config.yaml
d_model: 128
activation: "gelu"
moe_layers: [0, 1, 2, 3, 4, 5, 6, 7, 8, 9]
routed_scale: 1.0
balance_bias: false
init_std_router: 0.00739
lr_router: 0.00287
tie_embeddings: true
beta2: 0.98
seq_len: 2048
Below are experts of layer 7 (counted from 0) of a mixture-of-experts language model. Rows are named router (the router's row for the expert), down (a neuron's output weights, with its number) and show model dimensions 0-127. Each number is 500 + 25 x the weight over its row's rms, rounded and kept within 0 to 999. Numbers have three digits each.
Before each expert's rows: a language model's description of what the expert responds to. This comes from a sample of Wikipedia text that the model never trained on.

# expert 21
It responds to: Single consonant letters beginning a lowercase word or name, such as t in test, c in clear, g in gain, H in Hirobumi.
router:497482525473520460457473540511502459478503481469477462511501493510522455531490523504512509510480460533500528530451472516553463505480501454512500520481461488488548494447532521494501515472474531529542527502503478481524469508467495457499513513520493492528550509495440526490504458484514499491526507524497487497480491502510478476503489528541501510497568488504526475496501546513499491528502
down0:487480537523456498482492525501509540550524508509465540506499504501509514481519510483509495504503506490493451520511520513509483524524415504480479513489471523505511495488500538473539494444499502504493480522495502499516521510469495465471489523514481487560516484490481461506522505485505500438463478517471526525504479476478468473534469545478540479512489522497461487517457527443473498452479
down1:487455503474488485502482477482504445497510447509545508460532480460459528493516523538521466514462517468507523479459516497490535506492490524489507527489497528520542539505442501474493494455464453482450525464513505488508481452497479459476466518507521520536502479488480487501525524482501494483481505467503460488499519459508486543509500511521484519519496501521491548539496519521497524466489
down2:501498492524501489515534479557492499522496476507501543502493493531499483507514526514492463498495417477514516484453439528515508463509499484564501493514536526544520538509467480510488499516520555478468489481492574516495461474497474561533504481522484513527527494499494478507523528500503467495484508500471508473520466458492481502498469535465519511506500459491494471507494519482480500511502
down3:530526511455465492497475539474480501533486489479504516485518505527524489538523477497530476554486491488462462532523438541494502477523521484502486496486516495496524513492513480518530498478486536469489542464489522504508494516501513514481512519473507537517522491495490547525535477510490501535537482481543513523484500498504504499454511528477470549505529517527480455505463560438538507470475

# expert 3
It responds to: Early pieces of words and names like Th, comm, offic, Cent, Def, often starting capitalized place or institution names.
router:520505495503517527490485512498499503547481479484565535479530508516500527443516500471455504487479481493487484491488493543515497450476509495508473494484514512473437490492538510507516451499483531534510480496489515525464542517498482521529473507457517437493495505514530492500443457449487519467492459487492493499540470485496481480508493483490528496464513480513495523469487438498488476537520
down0:521484513534513511488471542519461514529497470498504515484497485459513539520495506474505536498517532493539489544527472509487485442534503514512459558471520480462494504551561544490465511451465517513517478459489484499528495512491517467484466501476501465475497503527508490502501528522528524455485465507523477524518473484527496457489494490474449492534504524485544478496484522486489511491499
down1:505444518462489483513503530511493504497545471528542508513530512524512506471514482482545476495466517456470519484495520550527520532557496516525505491476525489494547492536507496527466486496499507505543469472501504492445492532509440514513501486509460523529513443469524494453492516506518493505500465468513497477480506482513501495437447503536485519502532494488495520483485479502459509511509
down2:500482469507507492505560502483455535534549482500504460487484488501523522527541493468453456488525530476475501467536470476547505501454467491543494489506509470504461521469491558535503501513477495496471503515527520508531512541482508528509476486545492524500521539486490481524493507511452519461500493502489529435506485486517505497485533520504504487488504466532492529515519525525480468532485
down3:507507503521479549517488498509491510498471489469479450466499452539503502548507527475483503487531553509473510520547465462498474515505514475482510534522525482513484460502497468493503479509537534455517503485458499543507479511532515464523513496494503468526484496511466507539494512464477497484501557481497547528476463517521470509502525485526479540545503538512502521502477534476497522450480

# expert 4
It responds to: Number pieces in statistics, measurements and tables (4.5 knots, 15.34 km2, 13.0%), plus word-starts like sou(thern), Nor, Scot, New.
router:527481453494519511546562488502507509524503481532467515474511516529489475499540505496514456481533536495529476477483496496483552493454476478456508493475510543525483499467472528484510529519472483524487507542503509517476468505439504487528513481514517454517543516478488458519466499505488479504511484493555500543497468510514515471485490498463486535532475489519492487533482523516539525511534
down43:485525561532458495543452541537503482470511522505496515517525450468525505486497538467488499466490464527481520473470516498481519518555460483507514483488506528495463465500494510493522506505527524491473470483536459486518543487482458504507499524474500464523514463524541509465480511471487527516469505533458480534490494526517480490474478542496512521528524491531480483454517498495499512478521
down44:462476476471523504472477507484500491469499521515521501478475491519501439506504553523522477452540505473470481505512519512491515468496496530518457509529521488479470489505442457514495432448507520522558521470519515539508498511525461471475489498514478497492458514488472515467481518499472495521512507504471514516485523493496558525530491495554516474504484487479517497504474536458507488483473
down45:485507521506507505530541478517524468499493507484462521498475443531516525483489501486490546520483489474484546481479510510484493468491443494433466505540517504482466490510485510517477510477490523529533484490512530503489481520498504453536499513525528486505481563503522518428461489560515511499532482516479500501511542452530456486507490534510514476505464478508519505517494473518471501470498
down46:530464492501501530522505508512472524495498496568502518472530526423463522499516535496517522496463486488488533530487487509471491539501498551492488510534463483490490509553505467484506510491485485526479481492503438538473556522535462488486473454485490492515491469495549487475481525540483515486473502506541507540488517485496473499539495471477496467485479506533498517490476501491512475480536

# expert 9
It responds to: Commas and conjunctions joining clauses, such as and, but, which, when, while, although, usually followed by the next clause.
router:471520500525493463487503477533548498476479458501497509476447526525498528508461469505459490518506498442469490493510548488494496475489462483508524505500524505501473531495512525539521497483517484462502508509510499501472514483464475521504546478513485535569499509505519521507522498556541498502505478542455551478524489502553508502510505488517526474508567460515488516497487465471475482487498
down0:500490494525509507460506519526519526512523495516483474473511478513497502503518463487508477494508470489521474525477507510505521471511486489528472488482473524516497498512506551550534492458504471507479474481455488504478462494519492481495500424467525509492532500496476482525504481583586534526482475498480457514499516490478506467516512497489535537496498532530480464530482520480470533541518
down1:475457523437538488477475476480513477495478491446507557495523555488508512534515524491526469522461500526484506477480503532478525487525501518507476492483516513480481506505452537501463508528500539455479466514499534533488487488515490509489521514520476496498465536519480490510476511474524449517488487486513460451473488488470519513542528484496490515543477524479492538476526534501482539471498
down2:463514452521538464525510517576478494510509498463502488494469514512516466502495508505510514521464481502481537482483464470508521483514492477516507492468486506525514526493513524521493517498504490471485512469478466576505498552498486510500513478509461488535495543462514516563490512527486510517511493481471535487496508545555501493518505491463540493544507478491507451474520507521508477548537
down3:515529449452504468511500521509460491531495468482505510481496490494478473489516506503508487543528512469486489535526500505469478522505575497476488480511489479468490477501511468520521509533500522456522470485468485465528485524467527511512481544531495535504514498503533513530468555504482476501542519488535562510483462514499438516465501506498506543508519505488470506492444494538483520503507

# expert 23
It responds to: Periods, closing quotes and brackets, commas, and apostrophes right after a name or word, especially at sentence or paragraph ends.
router:498514494483484469468552477526498488484496508471457459450514480488522534492491498474475530508509490474495469509503519487535515512464488483517503519477484535481487516469515447451489522515505486511494526446510441527469465502518480541540546497517503547503480498479532527497502520528479526461521511470525505504487505460511497557471502514539566479503482504492481506477517465514506499470521
down0:471497519487468482458491477492467531502500494510499472512462473504484523495543518483529556480511491518472470487505520533466538500557523526524495544522505525442507542492470531484531523529503476491482509513493482505475491443484503511488521516464457491482498497467482507495493494520520493462486459490501476493485526502495473506515477503519495462475476531538504489503477458414457499476484
down1:524492508474533498487508482504491507478542503457525516475504547475515545445513511500521459483498545454492517479502503504524532527481474510478499444494466523469524537476490547500458472476499473491458540516488503538527518501519479483518487473505503495514510501515518497513490540478521511535488517495538471519480518512486462576476479495524476528514489547490473530486473514512482450483489
down2:456486468561512489508491496516507503525521483490541509505521545494488502526507457499468474507475484549506498476509499453511527452467488456492479518514516530481476512520488495493485524516547493504451508493518526508525468493573515526551537475501512485507497512458481518537512499488444477508539535484482497471505500500488500498496564463516485522452540503495491480534505489522486478508516
down3:483511478483480490501496483496494478517460504495458512492504506496494464490483514471538497528503482448499507512491503512463455542520509473500528505562508462492496508519514500473489487514517516496506473451476576531498537508467515496537527514536517490523496502521493484490496505510471511510545518495490458530503491527531435515503471481515478545511507516493544562489467511431474505495541

# expert 25
It responds to: Final pieces completing plural nouns, usually before "of", "and" or "were": bran(ches), stor(ies), inhabit(ants), manag(ers), years, people.
router:439465502532475467531514525478488558495487497478508498485497483552539513545480496462490526462457511494505508469477485504467518530510542464507505506492505458490531490492520494510486509515478533507484479537486445510485506494512481512454445508522482509513472487510547486511486503503486452461508518508529474554532499474514501535483500558514509511473514511503493521496556529485488497496466
down15:503499502475477509513504535524500497482476496464502505493530498509508481514502476525508497505518464459531477478498520503485495477546492497502516461499525519474496523480523522463453498473496494513520528479531464421471530476473525502488499464485481509481519480557506519490521546559493514458479556497486490548465496431487474500491518504518543467541508498507535500515520541458508489501509
down16:448495496519508523510495500479503497485471450506496550456536483505466518533545524538479504500472499492489557486495480500498464530467481469482497476537495550485520528497499469510469490526499527499491486542492494498508500503470506517478484469561498506492476510551515528475447513500528490455496524474522570484523519509470469496485495483481557472498515491495491503492541496501505486538537
down17:483430502486506474513478495572509517505459505485455479508523538468531526494506502483549519502512480489513520475528526478493497499505499504454469538525556506510483537512474532485504498460517516517536483511510459506555513521491509495539519465530512483468486489480498513523489445541475525476515499517493445501487509537514525469479519493478551507488490461498522526496507478494501491462501
down18:470512474505488447461485496465499507489479478473471504473514476516499507518532480489519502492490508465499520462493465467494500516468526509524467492504505491479475466495541482505499488488489474460516468514435495473499489552507445521521491516562476515514494476459497508494505492469524553557484495527440516492471471570507493457487499495468492501502511497537486519509499509463538507528504

# expert 7
It responds to: Middle pieces inside words and names after an opening fragment, such as Aerof(l)ot, Trinidad and T(ob)ago, gr(an)ite, con(fl)ict.
router:501514529486486532475475505500483471465486489484525511517508517516504508485526486539471466491470477499545497540503533511521457546527518513472502474469522510426524481542494456502490485511473498518510502514517523509542505481472512497493502479485513532521469494505486495489510506536496476537469512479525439454546505486496478499478530536557510504471519485513468539492486573527525477514513
down0:529533517513499498503494510534452509514474523493496503503511500503500523498504509483485480504464512422527527521521508497478511466500486540517437533507427511477481539530502500508489528489502466467475510490500473519454484484519483436493492483535501530496497444499500507463499518489543486476502471531491468516487474493480514506484451557506489495510491507529513477454447496472477499466489
down1:532490507442505489485489486491508474463543477474492534517466493467476505509477522526552486482497438500538484544460524537510553508484551486513484552487491536467508537498440532532480488480509507483513508525534541538492521524495467474482501500476456490475501526491507490485512519523488464509518508504512482500448503483496542493481525511519504498471504541492498488492514505554514498522494
down2:523501482477502498494496478497509501507495525490457506501497495528509472524552518464431482552485525502498492500516513483500500472496487487496548499507549475542470502513494498508514466527496513501478545525499513534484497537528519564518527501491468483557519483467529524490451526485476503482543471512512520461504542472497482524516560450494525488521517499488498501510527508459502458542476
down3:499497504453486491493480490480484534532500461521487445464464502491492474511491516532507540468525527495464516525484472495494481560519546497481485549490490474513468495511466427534510530511525515462525440524500502481537503481459530489513507572511497489509505511491510514516527493500495490532539531504495507497493503503479492485495566476463509490554494513522486499488492509462479489493499

# expert 10
It responds to: Commas and semicolons inside numbers and score tables (287,106), pipes in results tables, and word-starts like In(fantry), Con, Elec, cour(se).
router:521520512455486496524443553531527504486469483470445540488490521510497513507495472506510521521528483489478513557520488517484520486469487517476516494518514516452533485500515449463503559519481497485505471530475500495464532546481486504554503481490537553486521539490485508480523495514526475497516516509455495510554498503487471549503496500494467473518450490521501507486494489519528493496475
down0:540513530489500481479469518502488534505494491482493556503527501481519548523524537470479522479449518478500485518528540518511508474536520470545546542525437482502511543521510567513485536472516509493486519488512524510436502473479506492476506516480487524473506459531485487477552512494491491471463514507491466460503502483515473488493505514526520490509524481539513495496494530470484506475531
down1:485475580492493491496548491531554513487526493515534496501548548496458527458481485476505490481464481487485494495502503487498486511548515503509467490524540475525509462517507508515452447528506462464498514515494501529499529504522490461518493530548486490525499530517520512482508467480497508483469552509518512531485499470468488505486526518540514541522489539510521527494531472508530471477511
down2:454473495516532473471506497496521532559522487487454479502517520513465491528493534476442479529489515509522442504470520472531521461480513505561536483522494497504469486515564467517493512502506497494492513528508521510548481490516482553489525496471485481513469466448467564504502513461451492481514485498492476468471483493500515478504508502495512539489510515526501489506510502511480486516470
down3:540519508487451534533544513531482547513500508547485510455479465467518490501484538454509487507515514496493546514489471472492504504485509466473485506519502487504488508534520513493516501508514501450523480488480479519499495521464545469493516550510519497461463513492489489499469520513528432517527549522537472505522508519520452509507487491525463548483497545482560509487503525499504502476513

# expert 24
It responds to: Capital first letters starting proper names, often after table pipes or commas, such as N in Nevada, D in Dan, B, M, Sh.
router:509509492518499556515514488456495502444509505514516458571499482494474530519516489486518484516494478476547493462493483527527508495510464503519515460519487480475534488492512570539500480484505501524478497490508477522469482523458462463471506527497511463496522522487496497499500526490490506531482524489481501463522556451492487572461496526550516465518498495524468494484525483523495482504499
down0:513475505538481486507514520553482490502461541528513527485487481508504515482531513459532511531498579493521505507497510490529476503486516507489548501498437525536487501479478517502554548484504494515488515513514439451497502458492523464492483487503489488523482502516451484493505532483520476478498511512492495453492491494496475525491508504541514475472488555488513520558494537459533526491500
down1:477465496444508515455519451448518512511511502482546501510547446496489498490479523508557486511469485444508517464499486496488472499537477498459516514531540508519504525511469479503502475458496494467469498472507528503523499522467490509508475528476498499484526505519523476501499506471536558483455511460521507477471494477499508507488464494516497481484523472495467551484471508547529514526485
down2:480475477526494499500490449493497525551455481496518495455508472528496522538483507477479475528534512506516475502486475526506529504512483520515520488452516486486546525505481487559525495486480486512513529524503480500553472528550510525526451527496494500563503483453506536491461503500492498479509508491521506466487454484473436518486536525478499507506515430494532478489506489491490516500511
down3:509534517465473538518473509493476483487430506479499484473508537512511477545525483501481511510455515506483524502515484508512489540535534460505517463472507484507482544498500492452479471473531501462532484490467513538501515471475518500486487548485529521485562535514534501515500518489523506509482498532508505483479423487513510498488491486452506508509514528475484484508464557521467503472474

# expert 14
It responds to: The possessive 's after names or nouns (the club's, the group's), and determiners such as his, their, these, this, the, a.
router:496495515490491518496473484446527529450504500516456484496526500504483498508542467528516482534500525534532497504514484488534502513503479556515491527472517460520481461505503532468506508468525506501459480438443485534473508514511552527530531490510538508489464470475432510492501477529471533502520502485497538514498533545523485457492474518488523491523468480515501483500491514514480528511496
down0:530464522487505506523492563519466546523505526487489509506473478506506505466515485497502503519522491500515498488502509513457524479481526532547475556471499492497502487475494535518478526503520448496467529492501497553477515492533530487476471449528454458503505471510541512494525494476507532475482502462469512526473486498542551482483525528484484493510516554484489463489492506464513535485549
down1:450495492495507525478499476506512467476508459473561501462520479544520530491487511470524539511492487463499489470520513518473552538515523491510476527528529485501501504506476461511449510492470484496503473477511548494494471524503517535514478515522510482496523529534524536454473482486538531479461477512518446452491535484475504501509478525506451513502526507522515466448491507524481482486481
down2:487522556473550455542458495497502519511526500494514474536509466459539502521532526486473492516481511532497472450495505456538509481514508521497477476490503486493442521477489497518522486488536493487454491498510504548523507503531467499510502541476498503520481470514492488504482496509468497463511489493472485452510522456461414475494524503497462476505492478549493511499503459514486514514497
down3:528520446504458466497471521487464504466464491480504492496509436477516472502504508511467479501495495479477539513468527510486493493496514501544507494495494478520481504517471465478461510479532498469537494520513519548504569526514483493550530463490493471484524523485486522488449484515500450500511531508488488485505509546512508535467477543504470545450512502467543519495488483482522508497534

# expert 6
It responds to: Raw UTF-8 byte pieces of accented or non-Latin scripts, coordinate digits between ′ and ″, and word openings like Fil, Med, doc.
router:554486536526473511501521480516494466573490537502530535512516469524502531483486555536503523508542467528479477496502502483478511487514472517520509517497477510493462488486460501521522571494468471506485517532514506466516478464532511479495504494489461494474467487537504497523520490529529517484521498476550515509435471516521528507485531493486513479518478512447508482523478516498493511532472
down0:485510490518503516452485510532481507521523508517474490524489516530502510515521489536486469519520583502485478521502528475506507458488502550496497511544456500506478489485529552477525475482520464508484501498510530508486510465498477532530520507477493479516434468522507479480529505475517532468511431487494524522450515474479476526517501509509463458457515528498503510489503493441483498503539
down1:521473526450489491519518479498539493513532497486510502547522475502543503514497470520496481509432466502487517490504486485462500507553486502515482484502523482552531521479479532460441508482491496501485497505480506482512506496536492484538490514471526499544470499501505482470469517502583536504499500488501462472448500501466482503546496480492503483529497493520460544466466477521499460514476
down2:467479553493499487532511536505486547555494497489524534489467454470502501507494523472463494508490484462452469492500468481535530464477465505565545515526522524504506590499457487491459513500532514496506514507513493534486485537538506523496483508466516531530495482471527493510495472483500489515492512482517484473485513465494497517508519467516495487514499447464526498480491502495493473524496
down3:535520507465519473488492448503503522525464518493528465531527458490470462524501488538473525497463518515502511496542454521541492499490531470489494491425493485469456498498463478455532503510476511485507514494465507516498493477485498518523507537528500488511501507523502508529514463468495496498446513485534483476484502491525501497442500520476469538471520518489540546506497522462481466462483

# expert 12
It responds to: Pipe separators, line breaks and digits inside Markdown tables of results, charts and dates, plus ordinals like first, second, third.
router:473507525500481434551506501457508493507488517454486528461492532450490501493479513493491471492429485543534501505497506525484543463491518528556536512505488474496520548458516501453491481483513475509513503503490508504494481535499535511488486500491512487501475476517506539470457536493514448512491507500514525525508502528482484488455505515471456516484507494494525496478528493527493486451554
down7:509490476458513512515534534530489525441514515497459501493510504492507515508537501513479481507531500541458522488521484519464454488515495505474492493520512515530531460488508483543499502491492493504528491462501507474540498528539471509466516489494509475491456511488458473454537480515502458525505495541469523448525540475461453501518452526512519475487540514511499509539518477527541472469495
down8:511472500550494471507505504515519506507506483481465533515488532553497531511494559515516468532535505495483489500509502480483491495469513500479465538476497487507501466519511461518510498486452501478499486423471480550503480480507520535561472552528504477500506506512494513469486523511490442509524483510550537507513523498484540488490475541486521504505549518470504527526526508496518510545474
down9:523513494503475474455527499484497496568510494460488478530501498539501512520471492499496498506474506529530532490485489499493527495510521519509471509462530523534505477518519588531510500478493502486514523448470470509509477537461528500528491497500487520490476492478535539500524476464461500454485497500482525491429473513573528515496518539480462531493494515475531496500515503514495495525504
down10:501489539497514519475506499460526509533501482530513504513471497479470456482546490502519476514504555492452511491537483526474513495465481486479510498481463524490508503436484489469521525544493487521537447513512490550490499460481518521484477462515544524475472465489487466514484486459518494442467501558497501513503518530505436544490499466496504504515493518505502471518486494495507535500496

# expert 2
It responds to: Forms of be (was, is, been, being) and the words right after them, such as not, never, most, and the prefix un- in unused.
router:522509504478528515497449499476492485498506527457459479478507467491522502492498487488495522502498522454473508449501508514537500481509539493488516497486512481419478492489460508460507484548469518521518509538529557490535564488495504521493531536531479488525517502538486496468506451536475509521530455516483485507524515471465489487478480494484466445484512490494499477498499486448484492497515
down0:512507554525503508506526517547512507527511483531468507531482503531488546473505476501510489554513516485457482505489509521509513534490517523492477550516466470514478522539525503478483561495468486491498483507467482497468465453487499462464518520479478457519545486502412518492485497479479486494462451515502499529513506515516505501500481501459517503481530546493505508513486504466510546518505
down1:492448505474507471454516494504523503486446454539518527514459462501514475519514543489554435515468465508486496493515523472467478528523466468515511503495480478498497483515506507503491487459520540467494461481536521477476500497488527478465464509514506515501459486488531521528488527503511550503488562479501483467468458510502508466523498497516512514531493530506454517490484482515533492489520
down2:436479449517517535524437545527498450528515525466505483486506517542544495519532522516515498534508466509472485525509516432477512458500492497511480492490495539491516510501477511480514492462542506482508498497491516492498503529539517502523446486508485480521486489506502494469490531478520527466470533516507489478515497508520428477521548486489491503528483457497506502522480519525490502541517
down3:521548495477477495486480485467507470512501492492480497516534506507520492550499477531499495480498460469475489517504496476508520487492490525553481474459478501470474534529519495498525529492484557484517493509533504503565544484471526546521517519466537472477494535500493473502487547514508494496503551457533493539448478477477512452489495506476479518500521532460540489470494524471498512486466

# expert 27
It responds to: Opening pieces of foreign, especially Slavic, Japanese or Spanish names, like Nov in Novak, K in Kosovo, Kar, Mich, Ō.
router:499539479498499509487526568504491537519468529492506458471488478482509513542479528548499521522523485471500495470510475513524515479517493495475483479494496472515533533501468477543502518482439517488514494525485539521491474507526539489488505506512543497479525506499491503499484534487548537535524502488496462509497465530536480446492531505463466474454502505526486507489440455542469518505499
down0:518517520502482519460533492512503504477487491493477557509472530492533518489522502488488448501524536553473494509455566486506496523494477510558551518527485508519488479511491529491510512484485424514501515515504540471514480496511471526483486511477509463486496443524532492481553523513533498492493500494518482500528505488505510482512503455500500472468499526493468509481532475421480510509505
down1:504492520488511521478518494491506516484525487462549499519514520464519536521503493494499506500458568479476509490498524487520516535556522469463498491484473485512513457512489501509500501503530498497455529436446493491460525502495515479493458530450490478481495503529554468506478515501497474478538567478492479492493464515514482480499526501484507487510483546531492527510450507526496489512445
down2:475459520509497493505488511534499545531480486505501527526503491507498517482490524486475480495466485474513521472500522472542485453466499520562499485495526476547493532480525500500465531494476559481452546513495497494515502512480561484500534512490489495490488513498497521433542500508456515479498492482502504453511487449508458478491529516482501486484493507428509466513491469469480462503506
down3:538485516504494496500514507487500458501445518514432486457476474497463487530498518497486512519523475462482508505477495479530452514458522447478474490465504448473454504482450481545496510466520508469514528517479490537528487504499534476502507528513543499500531481499511493507487503519504479501466497485516489490551477510502532491465482473459496533481522535533522493483506495512442502547507

# expert 0
It responds to: Suffix pieces ending a word before punctuation, such as plural -s/-es, -ally, -ished, -ations, in general prose.
router:489475518509467446544528447507521544507484499543504459468496514504496499522473490499508498524459481505420464504483493497516507563486501500537498482474530501489519482545501529474497487492500490499473523479506524492512463475537487509498494489500519460527422495510524481539511482499466481546495495470481535510476537481469503522522511545510489517491540530480475504512509494473481518492473
down0:501463495563452492448470516519520508527486490451494517512493476508523569533524490489488488508494519474506491492515518487472442501511498496533499537509471493524488478489504474518534455517487480427509524495475494521551526496506501482508489454474492535534484529512464445474548513538478512475465481511522487470492491530531514521495517498507504511492530541474526484486520508501511516506508
down1:496498554465471493491505487488520495520522455488539442545499483519510530489485509512516492494531506478511529512495482468489503485493491504526464479525509471453512520506460442527485479488497449469512532474492510449457485483468530477523503564529497467536482464459464511497485493489542487485543529498494481481495513499514548471498555480486524521476529518491488501475500527511501502474494
down2:531498484526511479492507480494508514497528481529553507494489502514511487495479497503505503512469450530461505459447450482525520487475522497531500490490496508509479505472525519495491481477502525514544509512483429532462510526519496505545503475530527518503464523501479560531464520499451495467494495470468483442509490483519452481471562531509494526494515497472494507455480491470498508542486
down3:475499529479484486479541498499491511511543524521509500486510472486518487513493550537463484506506507478482475498516508467497497495502494518514505503517504456487497470495463471449488477507497478525535477522509525480491505475483545555504442550502497499490493475469481510503481496521496523489486503520525543557496461456460527498502524463564516506521487521510512422519504498486479527463557

# expert 19
It responds to: Pieces inside uncommon foreign names, place names and taxonomic genera: Muntz(en)heim, Mang(ro)vicoccus, M(ang)alore, (T)schudi, (Mac)erata.
router:542512442495609524446484530489474473479503449486505499518510484481503474493539484510508550500536505500497533517498507492490479500520495494491485532483499499521494490477523474483487519490438521508484547469509539486497542520475513506536540483472528507510512508504469482490498488518497532505530493505475495501497497490482462504467511479478552503507546480509507468501525484566490497485486
down0:504540548520497538456432566467466512508489536505480487508515511494486528509492496500477498516493515500512506523495492517487542533501522542481492509462483536508495515493505554473537499503525455512505454498482535510461487483523484530481533528473475506517504480527476457478496491509518512441507460531517526505503504510470478479470460500502489496480522529524529498512454529468532474492535
down1:514444498488494538469516470482492536473517480466571523506504561501500526529514492511511459492473511485478508478480507478510534507550478492494461507491502502482510493531498484479495468458466466492486491487478507530486572466497496496484480513497487487486501515515515457462542517459497540476466528470501480536518509465500489491516468485523491544508506542487490489495521512506530491434473
down2:526528496502579475537520465493507523472498447501530504506532485479529484486507474492456481545517483493516526465517517522553496467489520501494492490469510492512449456475466502512493521451478486527492492500488497534475524542485465498527496521474478499533454500463526490525468491523522525483553482487527457477520494510515461497534498495479509508497443484525507476488489475506512490503466
down3:575547479479498552457429513511490505510457460490477505507507492483504516502463463483504481517505507496423493483488443496495504504475530489495464529500475488452515488546517465490519488513516549472518455507525538504520487519495531500504537520514512496527512508513486486509498538503476480505519511473527491517483491508508524479543512470496474535494489537513482473503539518530499521487522

# expert 13
It responds to: Opening piece of ordinary words in prose, often after "the" or "a": thre(atens), mo(ther), cri(minal), men(tioning), bro(ther).
router:536522512505516526485473512479478490497495514513488527499546486488505490462498512492549495400505527504504527476491514488515490512513495470472540525493526479504510512496545477465463469513503491524498497514491514488462491459508461483458490504543470547481487520517501500538518509473524507519491517481443511493488541487487505498515456466516498555534489490514526540492464495532522446467527
down0:538455541519503476452466551509507539530489510461496517499529531430534500514473501519525487503515521498500480520496502477487497477494493485497481486536492498483496516509456524532536487481496475518501531517495483473513542488498520487489494511498496494498515519502525485514575493515511477489499483506486487493502532516506433477473510474546491492464520543512486512444509496463483578529534
down1:458475527437476493495531499506525526509475463484563485468528476510526530492470461488472478484484506511485517484522495484469513485533471476486504503474523454461557528524508503530483447473512495482478509506480501548507492500498504470532497499492506469502502506479539484476490447480556477490489528469495523468505525502480492490498468461489511548519514481563510512483484486515508520493461
down2:512538512539524493512540488503512494561511477495495503462494491511505532543541487520457469500493502507533491507508498476544510469478538521559496480480496496502498518480494552438480550512474532516545509530524488553505491487508515482557498503510525498471508443529523520537468460501539514522466513501543530478494509502509492482478491501481537503488484486478520484517496466482502484526526
down3:555503501500488507510458508484437492500471498495479502467488490500515528509520519519465483521516498506487467523491471467459468467530528458521523479435429494503529498530503476495513506478524534465541493461517541484519504473482479537522500537521509513509478465522489515501515529474504507510539520527525545545491526504492542507473473504477516496487476527506538473543519519480491512477482

# expert 22
It responds to: Cells and labels in sports, election and statistics tables: pipes, Total, Home runs, FW/MF/DF positions, US Indie, years like 201x.
router:491516508449483523468496492510469464456517528535510503488489525507516472513465488494460531486524537483503536534476500518509484494518472495497504461499545469504568486515503435484489513486492527515466470526513479542522488520488523473504475519507506481525511440495471489513527509508508488515501519467481534494509478490473495536515483486429540550469506509504484481491472480499559497504537
down7:501458504542504513507499517471479526500478501475533529471512493556541492485533452484475474551477472508505515517491485561488460520496544518457487472499523519467475493526510508481477457510499483465502522521487499510545515501512493509487528480554506500458473493546453529507473456484486457546490498496508488552484471500473486524491472495490519512520491523544504471512515490513531520482509
down8:502525483469508488513514497531512540499493472522516482497508525509506532494445528512507469491502519526459500464513531515503512523497528512575547470471471514501471477523485450464508461491489493535447495497448488506500457512501503514498492497533488503496480492493557522500456515510511547495493520520520527543478502498521473494435504507497510492569544483511485475468519475502492486518526
down9:520481505497539492489486513450491477493522523511469484523515513484484493518511473558531499503512529514514515506502479485503521520543526478503494508490515532516531487502510491536541501449518485484476501509542470482473483503519524507500555473519496490520447480536510464508502472469489511463448545533475497471489466510533521520506551520464462463460475470519530536523471504522476533479454
down10:494474550514497521487523507500511470523483548475545491479460468468464476532491510500512514502515533504516456510505473520458530544527468486492510485445506515483518525496510475458499519530512490500526476477507514562486482438474473492502496497560518505482472509560543484516476489498503503472528508498515471486499523491484470494504502464482518503484547496486485492549543458526507500496475

# expert 8
It responds to: Line breaks, table pipes and separator rows, heading == marks, and semicolons ending rows or items in tables and infobox-style bullet lists.
router:479524526501458542547467472473455503513463469525524471570474506477518472467480519474480509464490520532505476506499548517487492493486528542509497481481486542505479490547518527562497529477502495515536527520517496510476471479513515542476492529523503495459512540509471468518505484506512506517519514463520500491440489505549504498531511489487489485498456539505478499511488499478494466500483
down7:522488492492503497553488474468490488509496482490497499493456504492483487518518502510498505494504534500466499566490494529479503483509511508440477465535507502486489477461517473439486499505498493514506505505460470487513477507476480536486536511496467483490471492556459501511505484477494415582466521473496485535489493475476490547532484499462506476503493497464501519517467545542504516518504
down8:505445515510503495475559528518499543537502472534528497517526507514494509464514506508513456490481506511499491478525516503472521506494492506491524484486456506515527483519538500496514503468435465487498464497534477499462451527477524492500497483511556505468461468469460481482481505512518500539486505490491472525495536455498566472520509550495543478544495467507485515539505488495532492485517
down9:568457535543481500528514492499527482477515492456481502492525524502504505472504457503469494472476513512503516501508533488507522469536530470496484521507535518515494440452492500480511507513513484514473489493508449465488466475475491458536524507515473539467523477495523494518543524481459516473481472502526563471492525527506477548497475453475487513486463491481522514499519538502520517495490
down10:471459537471488536475526489528538523497515484478481491503496462438463515467539507494505444481501550496484497499494506528514491495532507482508482501462487498504489500431513543530521509529477478483501487483499508488495526495498566475484479535502506514500482494480492487574495490527475489540489525490490542487505500513514462504559478494532486506510487530464494498521535487477511560517503

# expert 11
It responds to: The words the and to, modal verbs such as would, could, may, and the digits of years inside date ranges like 1997–2004.
router:472510486506521456479483463480502510477481537547517485486502539490512459500491498506526457528498455490488515505558449499511486445505516507488466508494489507557489520509490518475473462532494499512525499533489518515480494520470524565496486510503535497474490522506450499509491539479475533529481492468572511493476486484501487512513484518492467520510495480514512507501531493502520487555431
down0:540484564446510500503459533504477527473489525479487523517551488526464502538507480494520539484501513507466465532496519508477490503529466501524476513518503498476503510500499555511501519497489511535528504502482562507491498499532428513496506498495495532520482462500516473462531488537498505507508454509472508512475512485539439456480486494512455491469504503521503489504484461506465492539533
down1:519446496481477504502503507459510488481491485509525514504542525461521492516530517467534495502436493519509508482457478503492521502561466506547504483507497490511505453511510482512485518515482506499472507510523541510470534526502498443493494524490524519505457492512482509476509524441492484485516498434539503477513508483511440522491511476468492539556497541528470494473515476519504514535466
down2:485507525514502481467502452490439507519520515488502441520509476518498497509534514452471525550452519486495478501507445525522526469493498475512507518484473516505520503514518504492456534517535514522524492468470488569529508525514495529517485508508502477522510486439503497551467462502500508504500485470493514460519499535461438467530496479493532506501486494495516469524458511521514494519519
down3:527493486428495492511528464433476471493529505522497507476497529484512468518516514505483516522495468488445433476537443538521505550476531484510510473506452481512524498488460467505496508521498509491526496506511494514514462519492507523486488514508507471484494482491467493537456501540518535546501511455498517534442529488507486498502541508477473494477538522470515489509519490490514502483497